config = dict(
    hidden_act='geglu',
    moe_layers=[1, 2, 3, 4, 5, 6, 7, 8, 9, 10, 11],
    lr_router=0.00047,
    norm_eps=1e-06,
)
Below are experts of layer 9 (counted from 0) of a mixture-of-experts language model. Rows are named router (the router's row for the expert), gate (a neuron's input weights, with its number), up (a neuron's input weights, with its number) and show model dimensions 320-383. Each number is 200 + 20 x the weight over its row's rms, rounded and kept within 0 to 999.
Before each expert's rows: "comes after" lists some tokens at least twice as common just before its tokens as in all text; "gets" lists some tokens that make up at least twice as much of what it gets as of all text. This comes from a sample of Wikipedia text that the model never trained on. Tokens count by the router's weight.

# expert 35
comes after: "9", "0", " ", "1", "8", "7"
gets: "0", "1", "2", "9", "5", "8"
router,162,177,164,183,209,219,205,223,243,201,214,197,171,177,159,189,221,197,190,206,208,194,191,175,194,203,194,197,240,172,216,183,191,205,192,224,200,171,223,169,201,205,194,215,207,177,190,204,221,190,206,210,205,176,190,201,218,207,184,226,204,196,189,182
gate0,240,184,165,148,243,178,181,178,169,205,241,223,189,214,214,183,155,200,197,195,214,173,205,203,181,199,200,206,194,218,241,183,208,193,221,196,223,211,232,210,196,206,205,199,177,213,192,203,177,253,184,179,216,217,209,229,182,226,187,197,199,212,181,209
up0,196,192,214,195,192,210,192,162,189,180,224,180,209,222,237,189,231,168,222,211,230,217,183,188,190,198,200,203,207,202,222,193,251,215,186,180,199,203,167,188,275,200,189,176,188,201,225,187,217,193,192,195,204,204,218,190,194,208,178,204,214,222,199,167
gate1,201,221,216,177,187,223,161,211,219,216,212,191,217,205,168,218,181,202,203,175,197,198,218,220,223,183,236,198,237,180,179,199,164,217,232,212,210,196,192,201,182,223,179,206,168,232,226,241,203,196,199,208,203,227,226,202,228,239,176,206,171,165,199,244
up1,210,206,170,207,200,220,213,203,185,228,191,196,208,202,202,202,178,218,204,201,190,216,211,184,192,179,199,216,202,185,156,217,220,213,197,216,211,206,212,203,217,246,180,180,176,201,230,197,146,191,192,230,249,198,234,217,210,201,180,210,208,227,201,182
gate2,189,190,244,172,198,192,194,202,205,250,188,204,195,216,167,197,202,206,204,187,241,196,151,223,194,207,174,166,181,196,240,157,184,212,193,199,196,210,183,197,193,173,202,217,167,189,187,229,187,175,209,155,179,198,178,196,220,172,213,208,199,204,185,166
up2,202,185,186,213,217,239,198,207,167,191,188,227,192,230,194,194,203,181,216,210,144,247,214,199,194,254,186,208,204,236,183,205,199,193,205,201,211,185,191,192,224,235,185,180,199,186,213,188,203,227,205,217,218,201,194,205,185,213,207,202,212,242,179,222

# expert 13
comes after: " ", "1", "°", " March", " Towns", " November"
gets: "1", " ", "9", "8", "4", "6"
router,182,157,176,160,207,222,202,215,172,163,202,172,195,209,172,208,202,164,200,182,203,189,178,205,201,184,222,190,221,215,212,185,179,161,235,216,214,219,169,180,190,233,180,174,182,205,218,220,209,213,176,189,182,222,151,220,221,210,245,249,196,217,174,202
gate0,206,201,200,190,208,202,206,170,184,191,211,167,199,195,179,177,210,204,202,202,199,228,186,210,225,185,217,203,202,208,221,256,201,189,202,205,157,247,152,195,254,176,185,268,193,219,212,173,183,209,227,210,228,182,190,218,213,202,233,207,207,217,219,215
up0,188,211,215,209,172,161,222,163,204,194,212,205,155,210,192,188,210,229,251,199,189,214,180,195,216,241,212,179,212,192,185,229,208,161,169,227,223,209,192,201,191,184,208,216,207,199,164,173,177,186,239,181,186,177,192,180,184,206,258,207,191,203,191,182
gate1,241,224,210,207,147,196,188,193,196,186,187,219,199,201,191,194,207,169,195,203,213,208,192,207,194,197,220,215,175,187,203,228,199,189,219,226,197,229,187,177,195,187,178,219,198,216,233,183,211,169,197,198,217,218,227,204,227,264,221,202,224,172,190,222
up1,232,208,208,203,155,196,198,200,209,180,202,197,217,193,182,179,199,167,196,195,220,219,203,204,171,201,225,224,193,192,196,232,188,196,214,220,199,222,193,172,200,220,169,203,197,221,245,183,211,175,199,194,224,229,197,203,240,265,226,197,209,184,176,218
gate2,159,227,251,207,241,204,208,208,183,206,192,194,174,173,192,169,200,181,207,250,191,203,166,217,231,217,226,203,196,226,227,222,221,171,178,178,193,217,194,182,194,185,200,226,190,207,197,196,182,188,198,189,193,185,219,189,210,210,198,201,202,226,221,201
up2,222,192,167,213,144,205,178,205,216,218,193,210,225,203,230,237,183,214,196,155,224,189,223,179,173,190,175,191,179,186,194,188,176,234,222,204,193,190,184,204,210,195,207,157,206,189,205,197,226,198,215,214,206,223,218,208,195,209,195,174,210,163,190,193

# expert 45
comes after: " |\n", "\n", ")\n", ")", ".\n\n", ".\n"
gets: "|", " |", "-", " |\n", " of", ":"
router,214,170,196,181,199,234,221,202,209,231,171,195,189,214,213,179,213,208,178,233,159,214,217,210,178,205,203,217,225,219,177,167,211,194,223,222,199,179,204,151,212,204,210,217,200,233,237,192,203,221,208,170,225,190,204,202,188,164,200,202,195,185,235,190
gate0,205,235,182,182,235,203,236,209,213,201,183,217,195,189,178,240,174,198,185,218,186,158,167,207,204,199,204,221,191,203,217,183,193,176,209,177,171,241,210,200,202,198,186,197,185,224,195,216,198,195,194,180,205,231,192,171,209,221,233,218,215,212,210,208
up0,187,170,234,218,174,198,150,225,193,186,213,174,209,205,228,176,222,201,219,175,233,208,213,205,201,213,199,173,203,166,193,222,213,218,193,205,214,169,191,200,189,196,208,178,225,170,195,187,212,204,210,229,199,175,220,218,178,185,173,185,186,164,178,204
gate1,207,242,202,183,213,197,201,173,196,202,212,237,193,242,172,202,210,189,156,176,204,217,197,226,198,229,199,214,220,266,207,178,181,193,252,224,231,215,205,210,204,195,210,218,179,192,196,215,212,225,174,239,186,177,196,216,251,192,214,182,220,213,211,216
up1,202,216,208,202,220,208,181,218,198,212,154,213,170,199,160,207,204,185,190,201,193,212,188,204,187,231,218,190,224,220,221,198,215,197,219,232,161,210,247,237,216,185,204,184,202,186,207,196,214,165,168,172,181,214,202,213,205,233,200,183,225,222,195,185
gate2,229,177,221,200,204,177,213,216,175,180,205,228,206,197,209,214,172,217,231,221,172,206,197,208,226,222,220,207,197,183,211,199,194,191,186,200,172,226,242,214,182,219,213,188,181,200,202,179,174,219,161,195,231,206,198,182,211,190,201,159,189,199,203,225
up2,187,174,218,207,188,175,208,219,177,190,174,215,198,160,210,245,188,210,184,192,219,211,180,210,196,237,194,185,219,238,187,165,164,170,223,207,199,180,218,196,181,219,185,188,203,160,200,180,209,252,172,208,202,209,205,214,224,202,226,197,178,187,203,187

# expert 12
comes after: " |", "-", "–", "|", " was", " he"
gets: " the", " was", " —", " %", " Country", " is"
router,218,236,164,168,188,189,192,209,159,213,181,204,201,213,238,196,187,200,176,206,186,181,213,191,222,186,212,207,197,211,212,180,194,177,230,212,202,225,201,193,228,199,221,167,233,153,228,198,220,190,235,207,187,183,221,185,198,187,220,181,171,174,177,224
gate0,207,225,182,261,245,204,247,178,212,192,200,197,185,212,222,190,238,193,175,224,206,200,192,192,188,207,211,204,175,198,207,218,216,196,231,175,172,247,204,177,204,189,211,193,217,212,198,224,178,175,214,176,213,207,199,201,221,192,181,192,189,170,229,207
up0,220,214,171,245,246,205,250,173,216,198,205,192,193,221,226,187,237,183,174,235,185,194,195,178,196,198,210,212,181,202,193,211,220,187,227,186,167,239,218,179,199,201,207,193,210,198,213,219,180,182,214,188,204,191,187,199,217,181,166,199,195,174,218,212
gate1,226,205,197,186,170,201,213,178,213,198,222,202,211,179,173,202,209,204,200,211,189,192,175,177,180,222,190,210,202,248,187,184,222,213,221,198,216,175,209,217,207,193,220,156,230,182,209,173,169,183,189,239,192,172,195,199,186,200,211,199,223,178,179,234
up1,228,215,214,203,227,210,198,189,172,233,204,196,200,198,204,213,207,221,187,215,198,248,212,221,211,202,202,186,185,170,215,212,170,249,234,205,202,234,190,183,208,219,195,204,201,228,218,192,228,189,223,201,187,198,197,183,239,198,209,202,205,220,213,200
gate2,206,176,230,200,204,179,187,187,169,214,214,230,200,216,194,215,184,205,211,183,243,207,196,218,209,233,191,236,196,205,240,203,210,209,208,222,204,211,200,174,224,182,179,190,175,176,212,216,187,229,197,208,234,225,177,196,185,218,213,194,213,212,190,229
up2,206,183,224,203,213,192,196,174,173,221,208,211,196,211,206,218,207,196,201,194,249,211,208,209,210,213,184,234,200,212,232,215,201,211,206,221,204,212,202,194,219,197,174,170,170,179,215,213,194,234,196,216,231,213,176,189,187,212,199,202,211,216,192,238

# expert 29
comes after: "0", "8", "6", "7", "3", "4"
gets: " |", ".", ";", " —;", ":", " –"
router,191,193,161,217,206,168,206,220,201,173,192,212,210,230,231,215,202,197,209,204,214,226,171,160,204,195,211,201,211,189,175,175,213,159,198,180,239,187,226,221,228,176,197,238,187,229,190,212,194,234,181,205,191,175,216,210,165,193,170,179,204,197,172,212
gate0,235,171,163,180,219,181,217,198,215,225,200,184,224,220,194,209,185,200,227,207,150,207,198,191,185,202,173,227,167,196,182,218,198,216,181,209,194,179,197,194,211,207,145,168,184,205,203,210,187,221,214,216,190,184,207,216,185,182,237,183,189,184,191,195
up0,217,189,204,173,174,212,185,197,237,181,207,177,186,190,165,213,228,233,188,187,168,189,192,201,198,213,172,201,201,201,190,191,207,172,190,230,176,182,194,186,216,186,159,179,200,223,186,189,204,216,197,205,225,212,190,241,207,201,205,198,198,170,216,194
gate1,203,220,211,203,201,193,200,242,206,193,200,194,187,158,187,214,204,242,185,230,257,182,198,203,198,191,170,185,178,207,230,185,204,211,221,179,191,186,206,222,189,180,176,202,167,197,194,226,204,186,224,182,212,230,207,216,216,206,197,180,230,198,199,225
up1,185,225,200,181,194,203,185,233,229,191,213,197,194,169,185,200,226,244,180,199,253,198,175,222,200,191,186,182,185,194,235,172,201,206,190,186,197,195,198,222,194,187,166,209,179,200,182,246,194,207,210,169,233,219,219,205,226,187,194,194,208,197,190,217
gate2,186,199,207,244,201,208,210,214,202,225,183,188,175,196,160,178,227,230,228,218,237,168,179,181,198,163,181,191,191,174,178,217,188,200,204,152,171,184,194,203,185,233,204,186,222,169,205,198,219,224,210,213,194,185,184,215,212,198,207,214,211,169,220,173
up2,216,165,180,160,186,183,205,181,178,198,202,221,226,208,245,219,180,165,196,193,193,213,219,213,195,233,190,215,222,230,210,206,209,225,217,256,251,214,208,182,215,201,196,187,198,240,225,183,181,194,175,217,211,199,217,180,159,229,191,210,180,192,177,209

# expert 51
comes after: " |", "|", ":", ";", " /", " $"
gets: " ", " R", " P", ".", " (", " $"
router,192,187,202,231,213,187,167,210,172,197,218,208,232,230,237,208,197,193,206,201,165,200,218,197,199,210,190,202,217,228,163,211,230,170,196,211,205,161,193,206,216,229,198,227,220,189,187,234,201,177,201,194,206,219,182,223,187,199,184,209,211,207,172,188
gate0,206,191,254,195,229,182,186,181,199,216,206,192,190,231,200,196,221,211,223,198,189,174,220,195,204,205,215,235,177,191,219,224,193,205,221,223,181,201,184,199,224,198,212,217,226,201,192,222,219,173,190,163,215,228,194,225,235,221,242,188,217,207,233,201
up0,229,178,240,199,238,206,186,206,199,212,237,199,180,227,191,199,204,204,195,210,187,194,213,203,193,196,213,203,201,184,217,203,210,195,231,214,195,188,179,175,236,198,244,208,207,183,210,216,239,162,189,149,221,239,194,229,224,232,226,184,217,240,235,203
gate1,226,178,174,178,195,199,205,186,204,226,212,194,202,198,213,206,182,197,224,187,170,227,196,192,213,201,217,240,183,163,195,187,181,187,201,214,192,197,203,172,209,182,220,192,218,207,205,212,225,201,205,198,165,181,207,193,209,195,195,204,237,180,204,218
up1,228,191,188,201,205,199,208,152,192,223,207,178,199,231,207,198,220,171,188,205,156,207,222,158,190,194,193,217,176,165,185,226,194,184,167,204,212,196,204,160,192,179,218,211,189,220,219,214,221,189,211,180,193,178,182,183,196,213,196,196,226,204,203,204
gate2,178,233,218,210,180,216,213,190,169,214,191,220,226,224,226,211,196,205,215,212,206,191,219,211,210,208,180,222,173,218,233,203,203,200,210,220,187,230,200,223,177,217,189,201,194,199,151,214,205,206,190,202,170,169,204,199,196,163,199,175,196,229,192,229
up2,202,173,179,198,216,180,192,224,241,181,188,194,177,175,185,173,217,187,198,171,206,213,177,189,205,201,235,198,216,179,190,207,182,226,209,188,199,188,188,183,208,183,219,192,214,210,246,169,186,185,212,191,235,227,218,202,215,241,217,220,221,155,223,183

# expert 60
comes after: ".", " of", " with", " to", " for", " and"
gets: " the", " The", "The", " with", " by", " that"
router,198,181,193,195,193,210,202,181,152,210,217,237,234,169,217,198,228,186,210,199,194,186,196,168,215,226,178,236,204,186,192,195,203,235,196,253,174,179,204,221,186,210,193,219,202,193,218,174,209,213,195,208,191,196,220,193,211,181,184,192,254,190,198,173
gate0,255,164,194,184,218,207,155,178,183,187,211,217,195,216,205,217,204,170,191,167,201,196,241,197,192,155,212,271,203,198,233,221,209,238,228,175,184,199,196,178,192,200,217,180,212,220,223,207,186,179,186,182,211,214,196,204,187,223,191,198,219,199,213,210
up0,257,146,190,184,216,199,157,180,192,202,241,203,185,237,202,234,202,179,205,172,215,200,260,195,196,157,213,252,188,211,239,218,205,225,225,187,175,181,191,193,184,196,204,189,208,226,211,202,194,187,191,166,217,217,183,201,193,236,200,213,205,187,208,197
gate1,214,229,176,207,215,221,225,215,183,211,172,200,208,183,193,199,206,188,200,199,189,171,173,195,182,241,193,249,219,193,179,208,184,234,172,227,141,216,138,149,202,180,200,193,181,189,182,209,207,204,184,176,198,202,234,174,200,163,212,195,199,218,199,223
up1,214,210,210,207,201,229,204,220,208,207,163,216,208,180,220,201,215,173,221,227,169,182,183,210,208,240,180,214,209,182,193,196,210,217,154,226,179,224,153,169,229,193,203,186,195,184,186,227,238,195,187,165,174,209,223,202,193,160,183,176,217,219,193,226
gate2,218,174,199,195,208,202,207,194,206,193,237,186,238,195,200,225,196,187,214,152,200,204,196,189,169,211,192,168,211,183,182,172,196,202,174,236,205,193,191,185,204,233,177,176,207,143,228,204,207,224,175,206,230,199,178,242,209,201,198,236,218,171,199,224
up2,220,173,198,229,225,171,208,180,173,213,191,193,205,209,227,204,232,180,153,223,221,191,207,198,199,193,198,252,177,257,182,228,187,198,202,197,212,192,238,220,217,195,204,195,220,227,217,211,184,189,197,203,214,207,173,206,199,199,234,199,217,213,213,215

# expert 0
comes after: " ", " (", " that", "′", " it", " —"
gets: " to", "1", "2", " as", " of", "."
router,207,204,228,166,200,171,187,167,211,208,189,173,167,188,173,196,183,209,197,174,208,180,215,226,212,180,214,186,237,212,206,216,241,171,192,203,177,195,211,209,233,223,199,208,198,195,187,203,209,201,186,194,177,192,216,199,184,213,200,232,207,192,223,175
gate0,177,207,167,210,154,182,199,218,177,220,232,211,181,174,191,191,205,174,168,233,208,186,205,242,205,202,219,191,206,202,195,184,233,198,214,198,219,193,255,243,195,178,196,153,192,225,253,200,209,177,222,191,204,207,213,213,214,237,216,220,197,233,206,212
up0,193,191,152,203,153,185,195,220,183,221,229,220,177,166,193,195,202,181,165,230,208,185,219,230,196,201,210,193,206,208,193,179,237,187,212,206,228,189,261,238,215,196,199,158,178,233,261,203,207,189,210,214,203,195,196,221,208,234,215,221,192,230,212,212
gate1,213,207,196,195,182,199,182,168,192,174,224,188,194,200,193,218,171,191,184,168,208,159,190,204,204,209,146,225,191,226,185,207,223,214,198,196,203,188,253,177,225,191,181,156,200,179,185,213,224,198,197,196,191,234,188,209,200,195,232,191,197,190,168,198
up1,220,183,192,179,200,198,208,210,202,189,232,230,175,166,188,198,204,202,220,177,202,213,139,199,231,184,173,203,211,244,203,213,241,242,194,189,192,212,237,191,221,179,217,164,242,203,205,197,222,204,198,193,203,231,237,165,206,196,192,183,190,196,162,185
gate2,225,210,216,194,177,194,172,215,195,207,226,211,208,174,207,209,223,188,183,175,223,187,197,200,185,183,183,217,197,210,179,191,185,196,176,234,207,198,235,227,214,214,229,237,214,186,179,215,226,208,159,236,194,189,232,194,208,188,203,216,196,202,228,198
up2,185,185,180,197,192,216,196,197,205,209,209,174,184,204,182,192,195,212,193,210,159,225,234,218,197,173,208,183,206,203,210,194,228,203,186,165,203,185,170,192,219,199,180,195,169,217,221,184,185,194,219,185,210,213,200,205,208,198,178,210,202,191,180,226

# expert 44
comes after: " ", "1", "2", "9", "0", " ("
gets: "0", "1", "9", "2", "8", "3"
router,190,229,177,197,164,201,175,177,196,231,196,206,174,200,206,187,205,218,199,155,168,191,215,176,157,207,184,181,192,211,227,201,188,182,179,203,186,206,198,212,163,209,214,215,221,170,201,213,209,197,190,157,202,217,210,179,233,220,192,234,198,213,200,179
gate0,234,197,219,205,226,203,206,144,236,217,200,209,216,158,175,166,156,235,211,188,216,207,179,197,222,217,216,219,185,215,222,183,201,214,212,214,175,198,196,185,223,227,158,214,225,209,215,204,195,190,218,211,208,191,181,190,225,180,181,206,223,205,210,170
up0,213,202,195,192,189,229,179,176,236,200,186,234,202,162,196,189,163,246,233,174,214,204,198,211,205,219,197,180,195,230,195,203,187,182,203,195,198,207,202,177,219,240,177,207,233,218,172,218,199,205,208,199,192,211,178,209,253,178,194,207,226,196,186,183
gate1,194,211,218,197,196,200,216,216,179,205,231,204,196,179,200,201,220,204,192,197,207,203,206,202,174,252,156,205,199,208,252,200,235,182,185,190,201,205,192,177,201,199,214,193,218,237,158,224,200,179,191,218,189,234,220,192,227,215,220,205,188,223,214,215
up1,184,198,186,208,205,206,189,209,205,181,169,197,218,211,231,207,191,215,220,164,223,201,186,223,234,169,246,190,209,213,178,200,165,224,227,199,189,219,189,218,204,217,190,182,169,199,236,178,201,206,231,183,208,174,223,212,157,199,206,209,208,177,206,194
gate2,188,234,248,197,232,223,198,176,200,183,212,185,196,170,194,181,157,212,181,226,192,181,204,220,221,229,205,201,197,226,202,213,173,191,181,170,213,184,207,181,215,211,163,197,194,188,159,185,173,252,216,195,197,205,213,212,218,184,189,203,201,207,214,209
up2,242,218,191,184,236,200,216,188,242,213,197,166,206,178,168,178,191,213,232,186,179,173,211,190,202,228,185,195,196,211,214,184,199,184,198,215,143,219,209,148,216,188,212,210,190,198,173,206,213,221,192,186,188,218,204,210,205,202,174,183,211,178,207,187

# expert 55
comes after: "0", "3", "4", "5", "6", "7"
gets: " |", ",", "\n", " |\n", ")\n", " and"
router,162,214,197,194,168,214,185,193,165,217,178,206,199,199,197,235,189,206,211,198,199,199,233,175,192,199,209,186,200,188,174,210,186,162,187,183,190,224,197,195,177,234,221,207,211,204,178,165,190,189,211,182,213,193,172,180,200,194,182,193,213,211,210,186
gate0,205,189,228,203,223,190,226,200,178,224,195,210,194,221,174,172,209,199,211,210,185,218,173,228,205,202,219,211,222,184,169,196,198,202,151,194,217,204,210,157,233,201,152,216,194,199,205,219,215,169,216,202,223,243,203,196,221,199,204,196,186,210,220,182
up0,199,221,169,190,181,208,169,197,229,179,196,184,206,178,224,226,189,202,184,192,222,186,224,178,195,199,185,190,185,212,230,212,192,201,251,206,181,198,189,236,172,196,256,190,208,202,197,178,200,232,184,204,176,158,204,200,187,194,200,206,214,190,182,216
gate1,204,180,187,210,212,163,234,216,193,208,192,196,226,218,197,223,184,200,175,216,218,195,193,208,201,210,201,201,178,192,248,149,219,218,176,222,191,202,224,199,186,193,191,192,213,203,172,209,221,223,175,205,190,207,181,218,195,161,236,171,192,177,184,217
up1,203,199,182,207,211,180,218,214,181,209,186,193,222,235,203,233,184,197,182,205,211,173,206,197,197,213,177,220,180,194,239,151,215,217,170,233,185,196,236,219,174,207,178,200,201,192,173,221,196,219,160,208,203,186,177,212,190,161,231,183,187,177,197,203
gate2,171,186,214,199,203,215,226,227,215,177,224,196,202,194,208,204,182,218,160,213,215,174,214,211,207,199,159,195,197,199,209,159,226,196,180,240,221,170,204,209,180,226,166,218,215,193,183,254,169,184,213,187,192,188,142,242,206,190,183,221,194,204,199,203
up2,183,188,190,191,234,212,242,241,211,208,227,205,211,227,219,216,168,204,181,177,223,182,218,206,193,232,172,204,199,207,184,170,213,201,211,240,204,153,222,192,176,217,168,189,209,189,185,236,158,177,193,187,198,194,174,209,217,227,204,216,188,174,215,202

# expert 38
comes after: " ", "1", "0", "9", "8", "2"
gets: "1", "2", "5", "0", "3", "6"
router,206,210,193,211,205,215,174,212,198,173,242,222,211,191,160,200,192,212,235,210,204,206,171,219,180,185,189,198,220,200,235,180,201,169,211,219,210,218,233,220,199,236,192,196,179,192,163,215,191,218,189,197,223,186,215,174,191,186,176,218,158,204,218,187
gate0,225,227,221,215,188,226,205,216,207,177,215,210,159,198,221,209,183,178,168,193,199,189,229,223,207,220,227,176,220,197,217,224,215,195,220,200,184,234,174,199,208,218,190,203,177,178,199,229,194,217,184,185,205,225,187,219,195,217,244,209,185,179,179,192
up0,188,170,172,201,206,168,190,202,192,214,172,191,241,205,191,185,225,230,214,210,198,212,179,194,197,185,188,209,177,203,188,175,194,219,180,187,203,168,223,195,197,182,218,195,240,226,223,159,217,176,208,201,179,188,216,186,191,189,185,182,226,202,209,214
gate1,208,185,225,202,221,201,203,221,196,185,180,221,174,221,193,205,215,224,189,196,217,232,207,230,198,216,205,208,236,207,227,184,206,244,201,195,189,204,206,176,202,214,208,196,205,206,221,186,202,208,170,198,216,230,191,220,205,201,237,166,211,180,207,212
up1,210,187,240,181,217,187,192,191,199,175,186,216,167,223,181,199,216,213,194,201,205,226,192,213,183,214,192,219,249,220,215,185,193,233,194,213,208,195,225,172,188,218,196,200,199,186,217,199,191,226,181,213,225,221,178,218,212,178,218,176,200,195,212,208
gate2,206,191,207,196,242,215,164,199,176,215,175,192,182,223,183,179,197,196,213,187,194,190,205,195,190,205,203,204,212,183,192,212,196,208,206,212,200,236,187,205,167,172,191,204,173,205,204,208,216,210,202,189,224,211,181,185,218,185,196,158,213,164,243,215
up2,180,213,199,191,211,229,198,205,204,241,182,195,202,174,185,190,186,165,233,197,198,190,216,193,186,229,235,198,195,214,191,231,204,213,223,220,175,205,167,212,183,174,168,188,162,211,176,202,203,182,215,177,208,201,192,208,207,179,167,207,207,236,251,198

# expert 25
comes after: " of", " the", " in", " and", " for", " with"
gets: " the", "'s", " his", " The", "The", " their"
router,232,173,194,222,199,201,198,170,210,186,216,202,221,199,204,235,198,230,203,172,221,219,187,176,182,231,166,214,215,203,174,198,206,242,247,183,199,203,223,181,192,229,212,182,171,171,223,190,165,202,196,212,204,212,225,207,217,223,218,222,195,201,216,204
gate0,204,170,212,173,220,197,207,216,230,169,187,186,262,180,221,182,230,193,208,192,234,195,198,219,186,179,197,203,219,207,190,213,208,198,188,187,203,191,208,233,199,205,182,175,217,193,204,198,233,151,181,206,231,215,224,155,223,204,209,231,193,195,184,187
up0,207,191,210,174,196,187,171,187,216,201,184,173,210,222,183,155,216,183,205,204,214,173,194,248,218,229,184,229,228,241,222,193,207,207,191,215,211,210,181,163,204,188,208,207,200,205,161,227,168,219,205,159,218,207,163,209,200,182,190,203,226,205,194,194
gate1,179,177,166,191,209,171,188,188,237,207,185,152,214,210,233,232,224,186,199,177,213,239,206,225,198,220,186,170,190,219,190,175,206,191,189,208,188,238,203,185,232,236,178,198,149,183,197,242,222,197,172,227,215,185,191,218,205,241,206,222,211,190,178,234
up1,210,214,222,208,183,200,170,190,205,212,239,205,207,174,178,216,188,222,193,198,216,236,205,214,245,200,199,193,170,205,219,201,181,242,186,183,152,186,149,211,224,202,210,202,168,196,189,204,209,167,242,185,171,207,200,201,194,231,186,195,223,213,206,228
gate2,182,184,214,205,204,181,198,190,207,172,189,243,202,191,197,220,155,184,226,211,200,217,213,201,182,245,205,170,187,175,162,146,194,188,205,197,200,186,201,186,163,239,190,165,235,199,187,212,206,195,187,206,202,188,208,228,202,208,166,216,178,198,214,181
up2,197,197,167,215,187,183,206,269,201,173,195,181,206,194,180,203,178,218,175,214,245,203,161,216,204,199,208,180,186,133,212,176,235,202,200,191,181,192,194,168,190,202,244,176,228,219,169,183,208,161,203,203,223,208,215,187,203,179,172,213,201,204,198,222

# expert 23
comes after: " |", ";", ":", " /", "|", "\n"
gets: " ", ".", ":", " for", "–", " at"
router,190,174,160,217,224,190,175,168,153,201,199,224,205,195,221,199,210,180,221,218,199,211,246,219,220,172,172,222,178,209,206,208,233,195,186,174,219,200,223,239,171,210,179,186,233,201,221,181,167,193,166,211,153,177,200,186,163,212,183,168,174,208,220,184
gate0,195,212,218,201,215,225,207,182,179,215,234,224,186,215,198,209,252,212,189,193,195,216,203,204,210,193,228,184,203,227,249,218,190,199,175,197,209,200,198,217,190,219,189,203,196,218,175,179,200,199,179,207,194,221,206,173,172,170,218,217,188,232,221,213
up0,201,186,202,188,190,170,191,221,232,178,163,183,230,173,217,199,156,202,197,210,203,166,191,198,183,219,180,226,197,150,159,184,209,185,220,202,192,202,187,184,208,193,209,191,219,187,217,228,197,212,215,197,196,177,187,245,212,220,192,202,208,158,169,182
gate1,207,216,225,176,206,181,202,173,209,199,233,246,198,233,191,207,198,209,167,214,182,187,199,190,208,198,207,228,209,193,221,195,208,166,222,223,205,213,193,210,224,192,207,238,224,218,189,231,236,218,193,212,190,201,184,232,204,232,200,210,182,190,224,216
up1,191,206,201,229,172,216,171,233,202,209,167,174,206,167,214,199,200,191,225,176,220,204,192,213,190,221,218,152,200,186,187,211,202,226,178,176,184,212,193,182,188,217,207,156,154,207,206,152,188,183,202,186,210,215,232,173,195,188,221,216,214,189,165,194
gate2,196,207,200,209,232,217,204,215,186,214,235,206,196,193,167,206,168,189,201,180,206,195,218,183,223,201,216,225,186,239,200,218,227,214,238,178,230,201,204,195,204,210,224,154,162,227,163,191,165,222,170,199,212,220,207,199,213,216,169,184,178,178,207,215
up2,195,200,192,214,239,216,206,206,179,207,235,201,198,185,162,204,174,197,205,186,200,198,224,192,227,197,217,228,185,234,208,215,220,217,236,187,232,197,201,198,194,197,215,148,164,225,170,196,155,223,178,205,213,214,198,199,211,205,175,179,180,180,209,205

# expert 4
comes after: " ", "–", " was", " (", " as", " is"
gets: "2", " |\n", " a", "3", "5", "4"
router,191,189,178,164,206,185,200,229,165,183,191,191,221,191,196,175,227,188,193,207,208,182,220,200,210,194,164,221,221,226,208,187,224,236,171,179,197,201,186,197,232,240,201,207,187,194,218,215,227,233,216,168,195,188,228,215,198,203,200,224,150,170,213,176
gate0,202,206,194,226,178,190,211,247,196,209,213,207,221,180,175,184,204,181,192,195,180,225,223,195,224,187,207,208,197,185,185,172,232,159,181,189,200,176,151,171,229,170,174,194,213,186,201,176,220,212,221,210,202,183,194,207,207,197,231,169,191,185,198,201
up0,211,227,197,170,192,220,251,197,210,185,194,189,201,190,180,215,194,229,221,161,198,194,234,203,199,176,186,193,182,164,148,178,252,193,191,204,229,152,221,234,178,211,186,202,195,205,189,153,220,191,213,186,173,218,215,177,203,220,219,187,172,202,199,192
gate1,163,212,215,198,228,154,211,194,204,191,173,216,213,222,212,189,176,192,214,215,221,191,201,171,220,192,181,220,209,248,220,196,214,190,200,181,180,202,209,182,231,203,173,183,196,189,178,194,189,187,227,162,163,213,216,223,203,189,175,214,220,202,207,181
up1,197,209,202,232,189,137,206,196,225,224,146,170,197,186,197,211,202,208,197,226,210,233,197,178,215,211,181,198,189,218,241,244,198,224,209,181,159,209,172,189,224,199,158,203,179,172,198,206,218,198,185,194,166,185,211,174,183,211,202,206,213,207,203,176
gate2,236,212,218,189,206,186,180,227,221,201,228,201,216,172,215,235,223,190,183,199,201,200,214,195,177,195,191,175,215,217,208,212,172,201,190,218,250,240,239,201,210,195,194,215,222,216,184,197,188,238,185,201,215,168,199,207,233,218,223,219,171,200,185,204
up2,229,194,200,167,186,183,170,223,236,192,212,173,215,184,201,232,200,186,180,191,207,208,213,171,164,189,190,184,215,213,187,220,179,190,179,197,247,234,250,207,223,199,217,216,210,206,170,188,208,240,163,189,211,154,221,175,236,225,211,224,165,194,184,209